Weights of a small mixture-of-experts language model, trained from scratch on English Wikipedia: 1427M tokens.
Below are experts of layer 10 (counted from 0) of a mixture-of-experts language model. Rows are named router (the router's row for the expert) and show model dimensions 0-255. Each number is 500 + 40 x the weight over its row's rms, rounded and kept within 0 to 999. Numbers have three digits each.
After each expert's rows: a language model's description of what the expert responds to. This comes from a sample of Wikipedia text that the model never trained on.

# expert 30
router:485473525604533493554519559532508507482501512398511474521477544475482478476531491487577485457458481489465512500485526487603463485520448520442526576515478480562444507482477504519518337499480525555493519492515444502508374439525518533518566630529504450463485534492493552467546501458516538465518500512488538453452501490482470492519421536586464525483502521496507504517518482527530474506484472515450560476515531497548499512527550492487570493515453536525520507430462490500417552505525462508469485505443383454555506483534494477489502517512434530479500456483474446475418507433452522503498483459535483512514555475464524430648520508493480498502454513599505500413472466392472494518454442484525467398526522452484510490557511481527495489454487540452432494540450541546511494514533467
What it handles: Prepositions opening a noun phrase, especially in, of, during, from, between, throughout, as in member of or In 1950.

# expert 54
router:504459439475470473517507461464529477549519508431558523543476455465447472514490517451528523498575452511589510527487537448489529425495519549496497583507496502535538524545526490483469496443498413462569526500526510438465557546481522451497530499453450491517515488461480538452517486530571463523514521491590486476491484443512462484469517574476513457506496478492445484510490485453452537529557580505493573501545490538568534486539571515535484502508562578503400453512455523511465496501557532451497463527471509556443434467513505532490458476515437494517485534448511466571559512478472548544486440544549392447477533560457480456503546529545522555463455520453476528555492433477504511549496541463516453554528515504514534466545546551507442531517523432498492540472502455499487459395456513
What it handles: Decimal points, degree and minute signs, units and minus signs inside climate, coordinate, vote and standings tables, e.g. 76.5, °, lb, Pts.

# expert 21
router:469489487532584476508494450538508540484478549482514547507482412505493483539447500523534446523472558444456492516582517511481548533466571510481532417434482533553530499491494545429514495495494477419429482492511469497470471471586501490466489547440481527437494546538485452530455425511492556500507497460517526498522519502504507552543531531515479474515486521562519538501419533530552488498501629498463554523380524496471481572500539491484515480446520561434503501552535525556421459493533410492443484548405472581539485504429523424480470536511499495543492548470520529513491539500548505514570455522505525529513517491528536419539445496457528514514495521514483505478552423462513519536509459510556598477504536463447533582547587513529473561556492510489495554491459495532514471490467484
What it handles: Century digits after dashes in year ranges (1890–19), the after in or to, and sentence-opening After, During, Following in sports and history text.

# expert 47
router:525511465496504495502532507474446533483499492434534487499557529561476508566561479480504481572498470572473535525492487433549521418466480532458540454483482459477470471505468498444517421469596472506519518532532518528431504484427441473492500572481505503481411465443540508527539432532490485579518528483528459457514567459533534510463508523524516529461458491526430514475523529532410470448533506500515532435448523504486523509511478460480579492549482435459490492511507514520528520523469532428421507550464459537527450489467502478498506509497481515453450462492472455561550491521481598505547510530507536514493452469465494456498559559450490508582473466577490424556481550519518484488490521547460522511469518563514483468482547489453490453488553498567518498443507478528545507396497491
What it handles: Degree signs, coordinate digits and slashes, units like cm, mm, miles, acres, and location words like located, situated, plus some word-internal pieces.

# expert 55
router:537512516287485499473518478491520489515523516448523483470455456504482484499486474459463536546542471518466498499486468496470515488521511518467506502479524508486515488480532520503480557514540469486531523552459518546451512456502502466496464313509510524502497512500542529468504491553507436491513491470488461683527517474473451495457518514472451529495523475543465499489498511506482477471507538420543444497487457502463487464539508529511465541518555486511458532521495488494543441530478508516522490487506518507461511497466487501480535512476485549501491559540557506505524509521420506460482562527494554474503489485534465494199493503478533542500488508510542536523517521580511480449521540514503546531500473488496496465477536528453516523543522487577515543473496498536502471503506452
What it handles: Raw UTF-8 byte pieces of accented Central European or Greek letters in names like Győr, Jindřich, plus hyphens and word starts.

# expert 51
router:505535516264508542489521491476521509528517503500488458467496498498518508507470473474488559546516503527455494521494452503489512532462527509449516501512500535479528470504550493504531547526528495512490523510492519554480504487535532483505482284509536526489507500508523510472501513528491492489482478499479464694512562522479482463497519514464468525506522498491512476490530520466507503467505517451543446499514490536458492487513491537510487542483516506526441508508490480517512487537483484516526508467564504497487496494535469480504508533499530535482511505502570541482505474527460475466468548506475542494493465482489505475147510520507551507530479500459531543515513488715492493487527499523518514506499498496499464489482505470452509529509491539529523520456500485500542515489510467
What it handles: Byte fragments inside Japanese kanji and kana titles, and first syllables of English words and names like contr-, Int-, Ha-, M-.

# expert 44
router:426529498490469569493563499492407522454444518479528537512470449465472557479446465472502492537496523456564518446500457556510535519506517452538521489565481556525475544484517524439508460575482535493505480448416495524430486484468530440542495492439506469536513501474441435448546466506483473518441453544504464563539540489530542454501478565517501486546497483578543423462514542499469487499490509549495536498498417525525526499494471455487479517539506570469539471552530475539427431472475494411538489485575516550458510487533548531531462560503472507469499568481561480449490497437528502597463506515484469443531542569495515485510481484514498542512465559400503493535528429513459492568488515438501454501498532499467445415508590547532438537570531486528446495473446516571495508527491510
What it handles: Numbers inside stat tables, including goals, vote changes, times like 16:30, and fraction digits in measurements like 32+1⁄2.

# expert 17
router:542478456460537414538481486454562459517472547482560558527467495458472457482519492489484546458515537502604490452495506466503485498480517529509490544460455547522531525476520496468520565466438539549502487462464456481453495479427503474587536471481495473534473459548483479499546483544521466463501519453514539490444542475502412431485470515440532490478498537476451502437531448476509504484527437536509545517537478508536515539519544507550504447570536531548511450526464474482529442551527600405512553484498467583535567480529551569558510459562520526384495498489460465487439545504474506576486554511447518451452475434521526474538514572534533525524489483436513516589499470502523489541465497534565458513537474525499491488533472483483453443436473412528474456501511483435605543440432481
What it handles: Tokens in sports and biography stats: "age" in birth lines, medalist, lb, kg, metres, score dashes, word-endings like -er in infielder.

# expert 33
router:501504564435564549497493530473499504478482459483533524569459453530504503564531438459524486481487580449518489521451489498533477478516517498487539500527466534523517517510489549550438528478506550479491527556440559464517517549475488511484513438497533483542559489506567480474394478488469572438515484499468522512494546469451439451497483472375566486459485525485483522555523564403472441552430424515456513542518446565528499485511518485466449525519458504507543538515539499467417512534468562517601536528507493481483562524540533469452525460518492472479508519477399563501478477505523474493469520502474547548520561509446546504410522489464528562445520481409436475464481492484446528525567480515551466541509470446545479504475478564463568530494546452555457557545515520536496503590516446
What it handles: Middle syllables and letters inside personal and place names, such as Luxembourg, Shadow, Shakuntala, Foxon, plus numbers in stat tables.

# expert 2
router:444469522464441507542545477481525501500493458493503487525557437503441467489509547532448500535482471483597441458502475446586467426442535484486483486469499556449522486484570421494501564553507548494419478514499458470562511489403537439503519421493562543532490558497581545513503480505433523383483507516585526626489589543533412476555463491490475458512517497453424433495502532459534452520484492539571484516514530534464507518457498511489527460455458505527545425576553479563506508441457521520529557486536522577471554540411562449464478547508491484536481525456562475481532525498495495552522551467493511503513519493550462456409522526505488435491524579453462490538430507432467504487516480575488496521521550548485462476455556583510452497519468453563443502453463544557490503503492518
What it handles: Zero and small-number cells in sports stat tables, score digits after dashes, and mid-word pieces like sp-y, Suff-ol-k, Wal-den-books.

# expert 46
router:542416506540500476425454444489520548525527511462618553489555531608503438582532476563518480533447525565504477516528526517505525567497512550463510515522428509540515435515432443512516472425461518478486575510489523488588501592527406549460521536521534492459511456476518459466522556444488551452452465496496494400501512554505451512573523492528497467513493455489469517501553497489475465505538486538537528503514517540489419487530569495535461480410533507438570485483509524453447510382450511504466545486471486491467500515516495478538525465468560481481489541415497548479501491476519594523535462603481464458421496521508529531529562422583533509448538522475512507470482508484491453554448493549527503499552528478444469536580523501490422554496466494500560503547491498417489530469461506
What it handles: Pipes, dashes and numbers in sports score and results tables, like 6–3 | or 3–0, and table separator rows.